From a checkpoint of a small mixture-of-experts model trained on Wikipedia.
Size: 11 layers, vocabulary 8192.
Experts: 256 experts in each of 10 layers, 80 ReLU neurons an expert, 4 picks a token, a softmax router.
Training: a variant of Muon for the experts, 8408 steps.
Below are experts of layer 5 (counted from 0) of a mixture-of-experts language model. Rows are named router (the router's row for the expert), up (a neuron's input weights, with its number) and show model dimensions 128-191. Each number is 128 + 24 x the weight over its row's rms, rounded and kept within 0 to 255. Numbers have three digits each.
Before each expert's rows: a language model's description of what the expert responds to; "gets" lists some tokens that make up at least twice as much of what it gets as of all text. This comes from a sample of Wikipedia text that the model never trained on. Tokens count by the router's weight.

# expert 32
Table and name fragments
gets: " Male", " At", "one", " mag", " Ju", " Jer"
router:128102129138129130122150137127143160142118119133114106190113118116152161129126125147121132130123114110109144143133128202117136174137113147147089109117154154132109140118113110202125157126122118
up0:104146138140117130119103125132090136139193108134161108129134153120169088119168127129102101106157131150158148185143132121123142140139140150114128120130121107190122171093116125143101095135089114
up1:114105143140107077102118140118098107151143122198110090096113167112137122124171109152125113135126126112124133142089125073141132133141150099123098161124151171139147150120100137131144141151119158
up2:123118133131136150149057167132092143107122098138117123108094170156123121149134123128125128152126122124139124143168112173109113152141129129130166128124168125132101142145142134097127124131145114
up3:112106142147132142121149128126126139133107153149201128146104106125103156127099143151117099130139156130158128168142132118137180090141123157097141115083085108132099172101109154144127121142143097
up4:078156176151116154159115108115089106129098098163143096098122150108094121131154109152107105134123117131139108090114153124128147113160155130140129139138116175133111146114125136130146091099118096

# expert 17
Opening quotes and line breaks
gets: " \"", "\n", " '", "\n\n", "\"", " ("
router:127124135142134155116168142163113146127128136130106109065125139135164146127114133116114123130132142116158134130111144072123127158142134108136146118146126111135142170126127122163121107147151105
up0:130158126136126119111142140089052136147124119119095124096088128141095102124123130131110123141125166107160110121111130110138142116113151112069189122123183096130131154091125123130108141102142114
up1:119104133125123075124143128108173186151134172126119127162111131138102120122093114156125111163150122138113069119144136099130112085130126130092216102126121142147151165131133094155134128084131162
up2:131122123145124060176129145137096088126137193118142137107155132108093105124119125148133106140079127123114129119115106069131126113110104140105143137111116090112135075149121114141138138190137103
up3:130169127115124149114086115129131154136136108138089129148127127124131125112122105158142126114135136135090124119128113139124104115138155088090117125142091140128131090106112067105122141074146159
up4:133158132113113120098170131095124179136118106123138132154137118124135099113081137131132138111189124109145125127077129100096153131153135126142151151134100116133126137166132093113088117107123159

# expert 26
Infobox value starts
gets: " By", " Bud", " Score", "bar", " Lis", " 18"
router:114125139135108141115077123127129147129130109142121118089126139116133154133102134154108119100133112115103130125078123187115146141135080087145165115120138123131109135117169116058111129128125124
up0:113111131142127159107154143139103126135129139157100105100123128118121011142126123138126118113141127109153120109116136129144130098134131115149126136114124138126126098116102111092176146128144126
up1:106128131145107145099118120163154127143145130141140129129104115095132111131146136134117127166116107109149138124078129141128141147150159130147112135111127106139141145137117146110089158158107144
up2:115165126126119157148099125111135172142115114157132099133118152132159076151157097142166088144111123127172154121138137201126144131124101150134158137132142143139176130124101108123132151142107112
up3:106105117127125132147141119118131085148099133124101133105112107146144109120106122124134120121160102075124130135165111120108097158102125146129139197086111123146118141111120130194083104125098121
up4:121126164119116132103095113133148101139128123143174114147146132101149135111115013111094114149089112129138160156166121126131129157141147149140064089119113149175167097152157108133165099107125130

# expert 16
Place names in tables
gets: " Kingdom", " Ohio", " Ke", " gl", "kn", " Kn"
router:109134145129107120121139135135133164136124109142119114131127142116143163150096115133126121129162122123114139142083135106126149128137098104127113130129133117134104129110184101131116130140109118
up0:124094134127121129102105116146120109153144134126138102164089158140104141147120106123137085101112126139134138147155142148145137109159188123112131130101139148107078128115143135152120134106125109
up1:104137146154102134062111128137101106155118136126117115061117143144141096141128113126085115131121141090138096196139125121104147134133130152129140138121140134129131080121115092100031137110112108
up2:204106133105129167117167158134160154116143109145112115147126155151129116145154109125123082108097114121133098142111144101115156160108114122136155134157136156121119109121126097140128157118119124
up3:115132134139117120159153128164121150132106125148137135106156141130102105158168090061150132159101133122149131123190136165155104103155107142171129175075164120154157152129097116172146150129098141
up4:157062147163133128103136140097112147129101138140091131139151149093081129141127155147143113131067117145157119157148132090121146111157107108130140132109162082166121105113160127158128127124130124

# expert 47
Only and emphasis words
gets: " only", " 11", " example", " Independent", " one", " An"
router:118087135136126135118126133141127143138116124135130128135133131138131152150101100153137113141168120110125129149109139110126135148131074176130108104122139146130119136135107114128120135066131130
up0:149113173149130143154148158156129123143095098157124146120094117103111122157138134187177130129150152147040116128158130134156107132100102148110157105120137102144133103133124136128142117120095140
up1:072148159162112139119170109123111131112131126129119146125212154112103111151101095146115103129135111102140165152115148145117170140101132112149174103133115114113150141140139155109141100124111136
up2:119152125172108142095172118140138077135116115121140120173134152112112204135136084163104129109142112121146101123065101105123141117135151107130132125138121158161101110110097101150152121145112111
up3:123093153129095139137179136152137127121103136137121131207116130106114160160106106131119136085138113122145052148141161122117061146149129125140117120082169168124128137115143109121145162138126073
up4:157142145162115134090101133121095161151073128137100124121120130132116147115120103144114103122202126154131124132122152154116165167132250137140135126147147133169133099114169120100086111135103195

# expert 48
Articles, hyphenated compounds
gets: " the", " a", "-", " first", " an", " of"
router:093111149136117133131151133133127133126121119134123127056115145114135106128141118157160123119162126133142131139049136146113141175150127169124070123124130103144129143118150120105133137105118124
up0:031122250179091144117136161138123133130084108131117052115124151138127130138120115132118097137118113100146142166121150150135157108158091114122123128134153142164129127125096134138114147154103107
up1:132139141114150130157135141133160136167134109123143114124087130104151157146165136152115121126098138138145126143097134146103064163137124086148161161154149082143136106106134079127110163168136123
up2:117165137123108128174132122103154063141147164146156124099144140106154176134162134133128138127158126136135136152083158086125127142137182103153083132098159139126131201107067138138128081126115110
up3:114170135131201154111132094125176124142136102142123113115119148130160105135140157127148111119156117127149146112137139136229145166119139164114151125156156145109143153124108176137088170155115118
up4:105139141104117153142099144130050121145102113130140112119116142143137137143138117140100123113140137105141143130070126154132162119165169119143134127127154153152172151121105115162111170119129112

# expert 59
Number table separators
gets: " |", ",", " (", ";", " The", " "
router:134123125132116149126152139130118121137106120140125126107121137123125154130119134137115113099081116126104141133112137103131129122146218135132124100134132144123106139116124123144127137165132124
up0:114141140123116126099111144138134118133090125124143000110122135099141147114138142153152137123130114120140155156194142154114141099140109130139106135127120111154152091119126131121166118142125122
up1:135164145145072132174135138113113174119112126133135116074101124135094142128143117137126140137139133129136136140134150126128161143117147120134173160120147040140105152110105152126108175134114122
up2:127138123131117105148122181139101165117099125107134129128196140107149116134146124150133098116164138082147119180135138118130118142146121145133102129144164119147142092144116123100110113140121140
up3:126132143139110139190155171145139150136115085110113096117087123151099114176069134116124129126119132104155127117125150167095118104144143116169085123131190177127100161152098145111138165135166137
up4:099139118149127136159150113122145104201133113162123127129127124134131083104115127144133122122152115118166187139096135159118165138144143086130198129138137116180163122140131095147149111149115112

# expert 44
Word-second fragments
gets: "\"", "ng", "ank", " There", "se", "ong"
router:115125149143122139109212137134124131139128116137131110158121125124129185131075140127093109138161117119136126119141142127121136170137154135117075133122136137138120142138120115128133134139127147
up0:097103162138101124065105138143120157155133118130135122099125132164095122147147074109148115121131130134097140157134104129193092133103134098133117116116126089139123123124102149147106131103106202
up1:127159148141128120110158127133129176095109124132105120147130109099103205125131125131140152139163135139131092144109157087112135144130128113124105130116159160135133144112113107170097121137134092
up2:109133134128126148137130142157145120138123095139134125161122151132125104136154090125126131115160124123106155120069130175129121124156145131131099161081138175143135184100119152130084140125203123
up3:138122144142117125101111127140178125122103138148112107130111159114060134137127126132114122119121138157124142126097056134143096137127114113116155111104153143128106121145158112063170153128148144
up4:112139106137102139101103117146142136084130132127107125128116010126108171134134132092145120137147126134144139151119158130124191073157141125114119121109136093126156145110142106085159139136140103

# expert 8
Name fragment pieces
gets: "a", "im", " Ed", "ala", "asa", "ED"
router:112126129146114113148120133129111141144114123135117111148125134129143168130111126136114123102146104127168131134095132156111141129145141108130146152136122144142122162126163105089129131155126121
up0:115121119131137122119137150129085139111119127128146103138107119141126136134133101147145131095141139112193107159082147065136159129174170129137170132130123171129120105126169111147107130139137108
up1:119156117130132117185078129142163123130165142144130133187123146043135118124106106159111131139105096131125138117181141169141139103144156145151166122094115106114091136070115167167117150138115123
up2:115112143140119121141152120148166065155140109113101124120096130128126111162129114119164184149138137129150096123144117078122125118121169161152150135145150047130146157156121166149151159098102154
up3:116114153147120124111117126137108207164140131138127109093108138097174132129155126142130124123129122127085148129124149120123149087146121135130126136128122128130124120118084094107125138095146045
up4:131137165167110128149123136098118163059127155141112116093105127131142165137119114127126111113120110103124133135139160172112114156109143111136130154091135103168117111116095119136131136123140122

# expert 45
Table dashes, category nouns
gets: "-", " medalist", " football", " design", " music", " MF"
router:128122143143120142128162156147151130139106135145118116150123141124135123139117122138130122077113113119101128136121141105110143142124111128116134095134126158123110130119129133117118135163118119
up0:116113138143119110192102154094152182143134125144134118150113139140132066161127089135127145184101137142119149144116146088125149164139131111134166125143127203144160104132123099157084142149122110
up1:127142140150116095125108126131080121127136112162136128104120124133147108131108146142105126130188119122103107124091122113125083126136129235127099156123150132138141112144136145126102143110126157
up2:088134163147094157130145163124101101142097151139136102146101140103183073148135097085136112140146098105148141139129154117132147125152109147132176142111132116138125126118082124108120134152105108
up3:108125148103080126110129139137121144114121128082187114143131124127163164083156062152109112162133118120135148134101166109123114144104130145114144126090118127134143149111125132141172119136154139
up4:114119142116092147156102144110143141128126119138125103162113140126125146120130086132109116112117135105141096167143132111128129153120154153144155122086129141139156164122125122096255114127151142

# expert 25
Table separators, zeros
gets: " |", "-", " 0", "  ", "–", ";"
router:124105126130125128119197143147154130139114115134125119138120129108132164128109138132111110086092112110128125138134131101125143165136128129130139113122140146131107154130125125129137133063118122
up0:117159138139125136066129133135117093135111104143126118161121136090126104151156112076122080152135125103137122141148141123105122104113160098157124133126126144127114093132110184171112126114098125
up1:127136132112120150119102133117126114126148138145118123133090137128160136141145103117162123131166102112157122159171119140097133151162143125111123114133144096152130164148141140156109134114116139
up2:107135162130123133091164153163153165156142118132101103110128120153174101124130099127125111125156111104127113130108130133116143166126134121147248158135130117142129063137158184122088081139083148
up3:124154133144112128180178113116131114136115105151122124149104165133119147247127085182114144111127125116133129124117120175140131129113104112116107106147132183144123107131090161097111126170155110
up4:122141133140110170186096139138084146137103083148088130162138130068133138127150125140108123110157121089130135154146120128084150141152173101120146155144118161142096163159065058127129126114115120

# expert 19
Birth years, numbers
gets: " Am", " Air", "13", " Has", "12", "now"
router:115060142140121139107084132158117148130120139131121127095127138116132155145054111128130111064152113126130139122125120128122137146131143149140156108118127142142133088128117104142112133076128108
up0:096142149142108201158144149134103090114116103164120103089139156103125113150147136141127137211122106101145125124140128154098110114162144089156109124125139049141117171116088149119130144101103122
up1:139155149156102127119113134130083154153130108147101119137101131096127128148128124150150110133145117112138125168129162121126185101122135148138142134129155158115137123115107175148100153168100126
up2:135132127132099173168142128142103125118105104135102103115105133111135132165155125133148141131123134123148112132146124156125161113151139112121132097130168126143145173082100126119168097110148113
up3:134112116136135143100096133111083134127102097135115085144129132133122154114133131174194109136134117109134125115103108103141176127126163099150148125131130146155130133133154155130137133155093091
up4:121143144130110136113136121133086124150123010144126125133119139112153152147144109122149131137118110133095156154117121152111152173135137117150078135079133161131111105104098134097105151098101120

# expert 7
Possessives, biography nouns
gets: " His", " own", " he", " An", " also", " first"
router:100156126138118125110123149135136116147103126127101104079135118116140165127102114136110119072209128108110126132098131172112132191142143103129105118136142149131122148126119129108115133101124134
up0:114149127124137155120186148131123169133140116122118116116122137127103115121126129176145133152162110096127129140166128142099146112152118149099134143121155090120140082110138081133124123090136124
up1:129146198128124143071080137109092174107156114132130106148110139103117154150120134102108148132126144113139128129117118150103117152157098112143161138134148155122124105114151079147129119110122125
up2:119139111130126177129135146102103110138131107112105120103111190112093101151111105142118132129115119120102151108146144093101129160118125121138146156095131111113108145122106123095100151125140106
up3:127157141145141128085053145139140196152112137134117108128144140134169124142138094149122135147131119126156130140178116093093150102138145128133131161130120180148130158131107133164084169116109093
up4:125103129130121133094146144147190148121125085151115109126112147134151098122144127137073126118131117128156122145141145143113115093142107097156155135116134107138165155116097127114121155108129159